Experts of a small language model.
Size: width 256, vocabulary 16384.
Training: a variant of SOAP for the experts, 430M tokens.
Below are experts of layer 4 (counted from 0) of a mixture-of-experts language model. Rows are named gate (a neuron's input weights, with its number), up (a neuron's input weights, with its number), down (a neuron's output weights, with its number) and show model dimensions 0-255. Each number is 128 + 24 x the weight over its row's rms, rounded and kept within 0 to 255. Numbers have three digits each.
Before each expert's rows: "raises" lists some tokens whose logits its average output raises strongly, later layers aside; "comes after" lists some tokens at least twice as common just before its tokens as in all text. This comes from a sample of Wikipedia text that the model never trained on. Tokens count by the router's weight.

# expert 58
raises: "20", "19", "18", "15", "16", "17"
comes after: " |", "|", ",", " in", " January", " October"
gate1:131134126128170179110122159174095123127082125137121096111094156113100116130141109122180112095113166137125126141092131154139177130107096098069141143154166129133139119149138132135148145164151145067083140109141150113124136160117139138122163126094174099132135144126137127133159140148131139107141196156107098125092138151091124105120118114127087125160167073103114093147115129149126122134145114139124118118102124159121143127127137149125067124125159110076116125161134117133116131151164083138167127125156154147164133120142133117125107139150112140175133142135129128140167129114147110165077153136152147145117115158141134150161088178126154131163144093134145129113129117107156161140147110151129170184123079110097106114103116144193101127128084121152123147132137140089141161153115138
up1:149155145126176160079139145189089103130102109141154114109098136116105107131138130133173123082105172114110126129117146172138152112133095080096119143152156121129130093114146120124137138162159159069104147098123166085128154181115131136126145119102154074115157144120117109130135147137130133115134162177111082126105140138105150114114137122126085118159148075124127111146108137160112139107139102153129134110124148166126143126124138134134070111124130117078107119167134122137114126143151104140165123109147179151135139123138138132132107109138117147172125162122127132160139106127138127162068153112152130165110133158136136125175100156124167129165133069118117126125124134100141174139144119149133151198124090133095110127135125146166107151158082109164121153140125141079148135159139151
down1:127123106174077120145121087109151143082130129085123159146126151148116175120158143084155102101115107096136124123125148134087118138102138148104127134080126125092138138113156131116124142141148169143140104114168117149133132149101092168138150135155151123079117123114132164163111114132149105121146168154171126107149153148106084133131151118121122116133116170112116181101162145085134131124122110163164093158109156085128105134099175087089163127153139178138127130121103119101126153110159122127139144140142151113131149146120092109156134104114123147097127113082099170065141118149133104128122123126161108113110105130147135125148133167182165153131134158162105152172116123107118147143133146139133166093169156147135115146151132130175112150111091133120091123125134095098122160081140086

# expert 29
raises: ",", ".", " in", " (", " and", " the"
comes after: "19", "20", " in", "18", " of", " New"
gate0:112120127105150152124124103133099150108112133137126099099131123144166064126142138110142076150129110129100104122135138095169171138125142115089115133142125118119163101180160129126125148093121168140141143109117129122167125131146148146177128132104133162155088107134101097101110126145119154136146189143096143128136125124141113112094120135133084130190099132130134100146153126147102125129115107119115134145120121125101132121146147165105107150153066084107123126134130133165172112148172083133136157146119120122139149169124127117092154153132094136143109111121132115142070115119140150091106145136107118148148149116118135124082124132186190146174172150145133137148127112152154098100122207111151091142173112104149133127134131150163082101144136121162136148109107186103101148101127131
up0:123109154095122136133078127087137085134127134132131099115133120121112122104147114122138128179137141109114169114121154085176131101114141101111179109107141188135133144169135110156154117107120107146101120152132103089164134159142086088139100135116170116139082121146120147117101143159130142156121170123078085163129071133098115132122096130130144140150146131172133141143126113121128131155104101134121129130151114115130143130118153098108140113142115134108048175109121145093155129154137145115094112167149085124093103111142140126154129140108116117122126114112103111149099129096130135081121113094073127143096109095175126158104153127166152160171073127172102129121111084154083112126103138068149143093142133120100149116108101119122102135112127123148127144122100141155159155098122142
down0:108148142142163104148128105125179156101149133133136088123135107150157144146118130142142152153129130134159102153082096122122095135124107151120106141115127093153112123145113137101140134132136154161138148124153096084146145080169089134117100092119126091131120121128128131118067168127112095107132130125079097196088146115161150122087095155131170147129079103124123119165128159108141157131179108144119116123125110089156168160159172116116170101127167111122126138107142139079114154104118126123141159093140117147113082114093160131137164128135093125103115131116143110145096120104081092122127137095093153140102104098138116133165150100100102164146129156168134168118104146133102131130116133164140095136100104104101124117173090138116092149138125115165128132146105146180117112160123110

# expert 54
raises: " of", " (", " and", " in", ",", " to"
comes after: "0", "19", "00", "5", "6", "2"
gate1:143129135095132141140157158108129125109176090120136131153139132116124112125092111110085128107157144076146085099134122085127142149096119118149141115128141166165122121131149135139137114125191094127132140132093107164117160111101123132162104130127125141097173149135109128101127140148105124124150101166159078115109100143123112150099127145124135088145122159137107124106175130146131086147154143124117123155145179160120121184109149156132129131113135098131114174109143163098101148119122065148156132123118132078116094126141102138104096147134134132143144143109149164121141116094125120140117108148141103105163085111148167097079079116159126109176121154146089149128074153132154093138150117061149127160129178139145094133097095101131104085118154142078138172127139127122131144128138115
up1:133142126163158147107106101160093112190086161118148134123129105158149117130156100175170128144099140161112125092121122194152119135123116121147124124136084116105113108146130116136097164134095138142098133127170145129126112100164170142068155110154132113167111106126177150161101157136144174138105153088100189134148126106187152117089127151137138125133147122139150154119067126091146161116111106101126125117107093096137110100162096100083126120156106142127139120138098102148160093139133137134126131138147161142102148126092143095117152131111117133141128130162106087126077122159112128106117146119087125160125168139095130161118156102102143145085127107107117108160177126125127104122141170144137112106086126113122153113136138155116082154154120131155112118135132153134119143128133160
down1:109186128131138085140157103147141166115072086172097130108121120157111191162130092117144093101153112109055142147146103103119118115141102148121141116162134133142122158131091118129141131099129100121131093172154130165133125087104154103122135102142113122121145123126103138132120112164123140164157116136115116136139121144126153113121124158118137176111181137116131107146155134119105134142174156120141132111116129129131108085136119103142094153150104139150117125148169088163120151142153144177181063130124092108140117109112139116110092123100125105144145173154123112127116118117102182125091138111113073126138152139146192161173147119128107126147176107097122143113157135079078153110158143126104160110088152112116124141119144117152155137115134150138117129145109134158125163151123128

# expert 25
raises: ".", ",", "es", ":", ".\n\n", " of"
comes after: " ", " |", " D", " T", " L", " C"
gate1:133128157104130102107155092120118187151154141126121143121129110122146113138122175118141178103126116096160073124116109133142096155113156100123137125140166132068146117145130126110113120130113125096115122127137109148093133152136152122174111088134144153127165096115132171159156174067152119091159153130138127138131144130088132104146104167119153123123133146086137119126145125125128108146131150166131123127098134121110079131131123135100096131070156117127172127114125049136088139122105158121185145143138049131119129112106114126191106100110128125135123124144092123122166157144136124136118145144152080124121130102135112093194100159127131128145084145136151124100125140089115139137077140129138108131111107120123124128108163129178124183129142152145109124165159147086112132143127120
up1:144116166088128106114137092124097131159175140110117131088148134075145136177142170126125114093125140102151073147139113133134130176091113158137155136112128112112110102159118125115110146149120109120128100113126122114130144131167104141159131096128092154114145111103137191152153168138147121115191124152145106146166130132115091132104120137137136148131117139098115175120138121132162134114117149158133131102118115097143098107141096133084106131101150161146177140149115112132140148122097119138176119131129085098084145117088099102189109110130066151134121124127101107142124182141104122124120106155137113112069171090134104104157082117133166134155105132138140088116116141132078124132106140121126091126115145106131136070118134137159103134082132133133090130174112128176136147112134114
down1:100138090110077132111154111166109119125099158114093140138163167098107102106142133130131094148126086143143131139094102109132098158160106114167137118105147098135128134151115121110128136146109136123121126121089135176122156157107123144122133189114122166135146127189120138146139159101126127172123136123094168136131116142123138152124105131122156092122103141100138107103095149186162123084097119147112120149122115119090149156114170117154097095059127148128150149166098133110177144099154168128147170149107128115082149155108139129118162118115141136121101099128107137165148126187121150130095078129146177135140113144144124130084150103099183125132111077155098112126134154122159136150145137125140094168110110110115158141119086110141125136097138107135147134085163115137101116134161115

# expert 50
raises: " the", " a", " an", " its", " his", " their"
comes after: ",", ")", "\"", "s", " well", "),"
gate0:180125169159150096126116121095126138153125137146119129091121121125129131167077131135116088109163154132127164106128121134099092105153154121112114143151104102112134140112114091109139129148148153146117141092103146137143109136136155138110145111106178099124058170153167161125165139078169126108144110121119093127111136106116154113156132172123135103116148096092120143141192132155138167141147147163120111142130118104127121099107156127131124112136100092156100133108138179091139103165127110126109098120116095119145122122145164155159181138149134132156114185090122103127115164145146103141089126117146161131072115051141112120112150190132141135127129117156117153159124122135119108146139154141134125139106087123117105114113153120116151116096143169108112115121172129102089089098106151
up0:116105097100145134122102186117150132121124117098130134172147123123119144070136121133172128183123106153122122093096126122187127099113113145148125083134171171115143127131143160148093127148127109080118134164131122136104147113109141136121090135139096125153182108109105134134131112183110139133148131125174125152147111160118100090112109067133138135130111151143107133148062136126131063105130120101150127117119122114108126161146149096140142141132150148103135141151166127163099142105151183117145132117129139147109139134132112100053114126119095128126106101149130156135148123063112133119144102095129112130140160170174144107146103102113145136184125156134132137094139121122112115154106121090101132148150162126135135123124112092145122118143139110140108127169049127159161151158105139
down0:164140111106136143128141132131123092126132112101088168096137099103107148135151102151086100107157111148169138127092174077143110129090089159082135160158140158106117122118131127111100137119126145147072121133176130115123136160150117161154142131131100158191140132149094143091137135120140104127103163140141092085166119113145102127108149108082107076127136147120136097115160123127109148136124116126142140126131157152108116116095126106162159130116134158120124171140127140139136138160079112102104141115127099159157143056163145124149111124142148103129114130125119115188142109045131123119143104146120151148158201118166108109118184111128150115120076114164152131155123116095164155139119121131144122140106123138115127165123133139113157119139134138126129129089155106156139085115125116

# expert 38
raises: " (", ",", " in", " for", " |"
comes after: ".", "′", ":", "°", " (", "19"
gate2:117103109113131133147074133171176130106118140122178110165148141087143088134074132125125131082116107117138171165152126160084161093132099119071163111136119155164134169105122144125152156152106201102151132132133161132128108136111085104101138118113152098122148140119177140115169125157140115152128144123117121132134144154127161137161095107129121131137101125133090148129088118137104119145157113138126130124085136165113152117159120117120112078165115151117125104092155128151139126105118139138167121128152145186123160142150104118151120125083130135143124107099096140104121125131150137135138118090171123146164119138142098154121162141091129094139169141109131075097145135118141127180129133104091126157148096148134101117111100086116154117099126180154133136154109161120118119067122110
up2:131121149108132125139144133072091112147104144135105118106118132190119175135162121118087114157162142123116086116088097120180117177107110128192102156107137125125129125116154139120098111085132073147105081117143098132125166139101158126140147139137116114122108115096107136157081102088123116116117098128142125144128132101131143126112165142133125117145179133133180113140153124074138129126102134105143140120163120120162105159097119121145130113110164100172115126178120133102111115118150147138074135123103115102152087116096170115062136118200104114093144126137139100148156142137118133108139152155094151106098109139094175109127104102130166140108073103141133120105124115130132145098160126155162152093120173128127131130102135148123123139123136077126131128114143112138107145157124144
down2:106155105114152142123111111143117136142179121095183138135124125123134151153141170146116131120139116150167148087110161125139160107123126127124143128126100157110093148138117139115118112134116198134104181125140127104094120164144085124148149151135187166125127139138134096072111166125095124130105114132119140119154089106115131178110114161123133096085208133129170141191133102107110124107091124124141144138131138111179137114135152133127153112160108109125119098124188152109141137110160108148091148099076143128131100148129148158091094135108139114107139109092139076147110109104123147162141149089115151156105068143141120153169130129124151146133144108104098108107130086102124100159099136166126084114145123128139131107108116124139149149124145149119169142120166138123127086138143140

# expert 48
raises: " in", ",", " to", " on", " ", " and"
comes after: " was", " is", " are", " be", " were", " a"
gate2:128122172137148090134118127143079145117139169123115112094122142131100080154138113120112161116125152143113080132151135118132106164119118180126128131131127123143154117133164135095122113109109095111182153127108100103084178149110125114101119088123129113125100162135121160119129089156111085144148160127110121154089160184101156166149123123143135129111156103122114153125099094139137131127140140136110114138126123127141115114099121154143127127147099110093128186099142071089087132159134168116127110136153160092110160101138114181087143131178085108071136131101086138132139173102195139140125135136183106114145155109144127138123138111115180111114146147107089108131139127089140089101109120170084139115102150134105128107138110092137124150132140101126136114106109127126143097140116090
up2:147112085134147153112107143125172078132136101116158139148104126133135187089138139119116125143118131102136132131108091121167128108115138105150145124106116128132093106119137122134112142140129156139104096124117086116090129132122123157147122148146137152127164121153120119100094118094119155125113124152139164091155126119119051149093113115122120130160095132123137133095142175135108113138124118108102122105149178136135130112127152091083138093146111147139135072155111179143186151123102102092122122154113124134122104159097154102170091163079134174152141091158146108116122114161095127135174104093095160110127082146121147166158126115123088132139118078119159129108121173180150145085138154105137117128143078086188108122111151113150116108124124134130127089107155122097111132121148129
down2:129108110117170183158133123123098096141121148148105161155164126115122097153145079123143150107178117107128119094133094119129121112115128126098092106163126182118116093122099137129125161132081114114127096140123133088138120130139120120163095127127112110106156122126090117118101163142108142119191100112136146180119145149133117076104151125114116193114172139118152092140102126142096118120164103108149135143112110148123093127143151137140116134116125080124148150115103156131107093150122122116108115119137126103138128156076142107111132145155144167169142146091149108160125106131105099142132138148129177104132097142139166152126109148123164126143110152127102120100140097152172123103165110123102118154099133163097058137156126142134165112174132168114141102154083115111173124187103145

# expert 37
raises: " as", ".", " a", ",", " in", " to"
comes after: ",", ".", " that", " is", " one", " which"
gate1:101070103101095147114127105134100118101135107172147136123119118113113110130195173071101137139162105166114117093111122127134130136126145153100114111112098144101121132131148094153159124127104104192125129148124149144112129138135169140172062147105137092090082126077141166125144127150155141116098144104148136153100168119120079147162140144137150121163116135121122112140119143098125156149084106134121104124148107124131154126125114161113127088100135139111104158065169102131140125149110125090122109195115124124162159116139077121114096103164163126095153145090159105124105112115119128116109129147142124144140162116163159101176128116126103119110102158112108136095112157118059145111153131148115134097100121130102116159119122120128121135141135134107121084135133133141126160135129170
up1:133129144141151152160142128150150160130129122118082105120132120113168169102102094163139100102064156112128145170114150138178154134115111117162097137190139113146181125135119160121115097103134160077119131116159124086088147127128096135081190123167104134116148135152107103091123119099144131092135141155117135125166093127156130120100117065093121119090147104133168150122153103120163078096126116119129143107139133146130124136116116085164137098141158147159173100148108167129120140122183139159112157124147112132150130115121147120121117146108149133154129098161121150094122114132150111156140117109092144147119106108091112167099141113137129130142163121127128161142161150111164149147096130105137066151147156102139152088094134101133104082129124135167129123127113137122144138116104105
down1:132140109122112128131122119117126113170148129120122112169138127082181127122135141127165143154114143135134106119101134123139102128125146165110127101118142158127120153117130112142142175175108127091169134131157138165067106104137085142134136122161117153139145119113113132125125139146147133125150085086111117129159119145134129147146123141148120093117116105172126121176166127108165123109145144129107133148120119073162140134147085134148137116145166102165152109103112170117106148132180138125093141166139132096177135096110110127137117111051108181132130100092103169111120149191126157102118116131153168156162100095152148129135099122138162106107185126164079121144103173121159118107106119137106081114165112142131156135096110099146137133148120124115076147137089136176121101145150128

# expert 27
raises: "0", "6", "8", "9", "2", "7"
comes after: ",", "20", "19", ".", " U", "),"
gate2:113127120130097122148122153149143128112103107089122092108148096167183111114121114128177143115111109166120134158110176096155144133159111113150108129134116142118136158092127116123084108179146130131152104157150116149104114163130135155113132125124129144115111082123133088122182154131175135117150076133127140197131136106098085103135118151130161117121131144136127139162114112164099138139144105150140145140104129154149109149180122146169167113060185121094147152105130131075094089150119135188105138121180114118119161135118132135129168118145091122158151151150122108134142135108136098117111146097118174082114142142143107119105119115097112142108125119131136091134091136117116117124121146104118132134130139121135116159136122152144137170124089161143107091119148191144126159161164093
up2:122099139109180161137105137095122136119103142107146122143116161080103134144130107115120146134121143126131127113184120159137153120135142109089149143140141109132097097143091174179139109104104117126079135094119140076138168140138113122158150143133138136165163136121106163141104140102099113199126149116099105080146129163134199118149142121088140133131113077120142124084065149112122103145085111111125120125101156123105133128092111098106120122140091116146135128146109154149199132126105121146154109136136176104106138131122124092130126093138159106101094115118134159157095150127112144093167133120166088152125131150151134132133076135153168123158120150139112179142182121146116147125139122132153126127120130117124114123107155122139116141099164097122089133156075110100165131123113124
down2:076121166111123146078158115154121136153057101153133136135108131139103114128148132126127165180069115158139147130098085156099113090065174127138128082118118114112140153103111115114156143160123121093200157137117101099119172168098154153102109118147127123098136123123109112143116148125167139180125123167104151151136170078133112128125099106128119144095131166134065098088116102089124126136155128111118158141121138115130127101150134105142135114159104132150139105147142113172104114139122157123145129093116101089093146123139151121092115116125138151090114113121112139090140138177093082120096102126115117146111131151114133116126173165115110123126109110108099123132139130133149120117116096119110092107116132170153162139164138104161094157100151137111112111147114105127144118110145129

# expert 66
raises: "See", "History", "Personal", " Personal", "S", " See"
comes after: ".\n\n", " |\n\n", "\n\n", ")\n\n", ").\n\n", "\".\n\n"
gate0:155122154153150113116125116108106126179148156118155155126111133106109155133119137106068160158122103110135108136127142136080151153103177136140138145177127134093157144154148155142116125126113112114104123118128183117114069112111102123136138131102145134143128094152132122163138113119093139151109139124091108098149122124154101124156102134133129134129138125177141136156139151139132150081138113154159140133129126134120146117129127143146098099134107139107122103093101127142083156130157091129142116105096155146191136077122108111127093126152096190138103110091134156140153153157118095097099146119108077097114122167070086073175125163106136111104118111101105118136101098131070139138140125098070128145134097137143094136149120140139073134146111152130121127102097132148101124095117179
up0:100143160104107128116131172118122122149135119140098122140092175127129080080152112105139151133063165151114155079169098103116148142157134113079098144116108121142102120108089147135111123141099102126101124120150146123124118081114127144086135124111120092115101134135114117125155126111146089123077117145127115140134100123138125082129114167091137125156091125108124072113126118138095108126132111139126156148166135149125112175107119141145136139117111073102117090129115121118113095149110101130134156124129140121140143142143136130175132199111127115132144094101105127125133149085115151097129183139114112165108118100099136140134178152125139168133156159124148145164115143149117162106160087124114117116088115124074079156125099110131084115115119084137177152089127139126135095117181156
down0:095125157118114121156138151125112146091100117118077097118135133129121159104154128140106133150108114132130093154123119173101138090135154123133091117131152094107142117171145144139108134145145133113126114120114147142155100131126135132103122187128112125108119138135114125146125186129133142133138146102064130115103118119148117119103134101170157189192086119107145133172115114152136054173141123123187174135102160119129140110129122131151120145091141108116135132137166133145140194099135133131153134117118155149168162119122091115163112164125114146135120106143129115152152154124099142070123128116132157144118138094150124148141115138169138137168105116134104123138132170129157087163151168157135147167153130128133123113148120136137098163118111130070137134058139136150081126192104121

# expert 10
raises: ",", ":", ".", " in", " (", "'s"
comes after: " ", " |", " (", " Championships", "00", " jump"
gate1:111124127143107126150126111199135114105116102158108131111137109151142127124133162125141132160118128125142152171100108138106133118138107155121160132149111117138130137111156096133127148127148123147146127121137087135130100142134116147123144177075164124109126124083113125074129122132170134115167106066129143091113151100175092134136143107176130102160113120086129101150148132128126061126182129159129150137102104130099104134132112085107101130110144122108102151101150130107124143121147114122120144093109106136116115142099125106125209149177111083106127150127096126125120139156133136108141141146128148143081137095131111120177136114130098098145145123149153180189114121135108113106162118123128101126092148109131131146108104121138084117130086179101112206128115076100135168122098128
up1:161081138115138140083159132090137129146121151099151134107151128093134134121125112135107130104111110093092123104149124112118122102117146114087138182123143109145135115139089127135103124156138151127120182142120151143129118103116136112140116090163092135115116101144168092120125147129098159173114147184141117169133118114105150122115126169114121147119150137132096163089105107119082166133065140122111112102133169102134101115124175147101167122129144132146163097171110111175112119125092144120120123085117147136127137119144113160129097103103161168173144147127155128156114123085091112132112104124136100101177139147172130138079144112131122135121111147117116134082103148123117124158096155120188144134165123141144119127112152127099167147082164066116157074148144139162114116124145099
down1:136128079090147101107168152052111127124170108117193080094134092111100105146097122088107130135136100143140172138138119129148127126122159140143143171125180131139121127165157158162108137110179148112143161144124134079136127133080167084163157139137140122128127122133157112142117073133142126164115088125146127134154115126091153132122101155112150125136124117153114113104119114105131154108111190136109114106171115130123131106103099126115134135132136119125104129123155092078135131099142126190124099129125135118127107113138143160139100091112101147124174133106134149134124123144115084131152079109124153130156138104166125133079150145141154142116159133168089118090139081152161163109134158159128123114159111116117118118124143163098103125170111131143153161141113173148143091135135127

# expert 72
raises: "9", "7", "5", "14", "17", "1"
comes after: " |", " in", ":", ";", "|", " of"
gate1:121144104160138148136121098106128106143103151151138159148101144142135133054131139154113115103134075134133164129115108123147144098122138097106173091152165064093115151077169119152117111125145169142108092170135135132140102093127115125117130125106141118099136144137126152132110139157111117137122146183144115135134150127135125116141145131147124167131134128124094114116107129103139105122103175123104145112131153119069143102153136132140149136102097116185122134130130097144100134110090086123150105106168118147166114192109120125111128082120116170130146139109091102175169149131142128078160157111101071089119116099140105132120133175120139137081161128139146143095156129146134129147092172147143107135162141129124164110105134136133093113142137169107191078146118141127124152140149119
up1:125115088112121163112159134143112133108116076160152146138151121138133109113103101165138147152117097130109164110122139122169102090123100141154157095184161065102103110096145125118142132104179128122130129181126110144120141135141151139164127122157105133118137129137121139105157118147079142115155158141153130148173134120109134085154138135161161118130135116130106081153129093122116139103119138118115111106107087152105123134099159142148122168088117114133085154119119153168107167131115120163128161103172145143122095102124141121158138143180182136150166107150131128128143141138083119106113138094102113155151137134177085136119118162128161132072122104129125176090098142143093112150057163135144090146124133129112138137120173131137102162103126100115115134144117100143092134158158117
down1:140114125138141113136159101101122101142165154147121136129117140134083140105120140125157114149111133099068159106164104155143121129156143210137122137090143126147131128164148135129114092134142129116120156099150147104136131166088133098115089121128089140107150157147127120102166143088075164129119125166153140132140099110152088107120165145155114127089104124170157099125149143179159104096099149125138148106170111119129101101131159112145122141143132153125146135148114141128142118171139149100157142154098128140123116112146099133100105127106139194112078096085114111115136111109137101121051128129134130141155147177102117103116107160161140152112142111092100133125112124089106131082130121124106132155119161133094108143134102168153116097129082092104144135142115113077131176121156123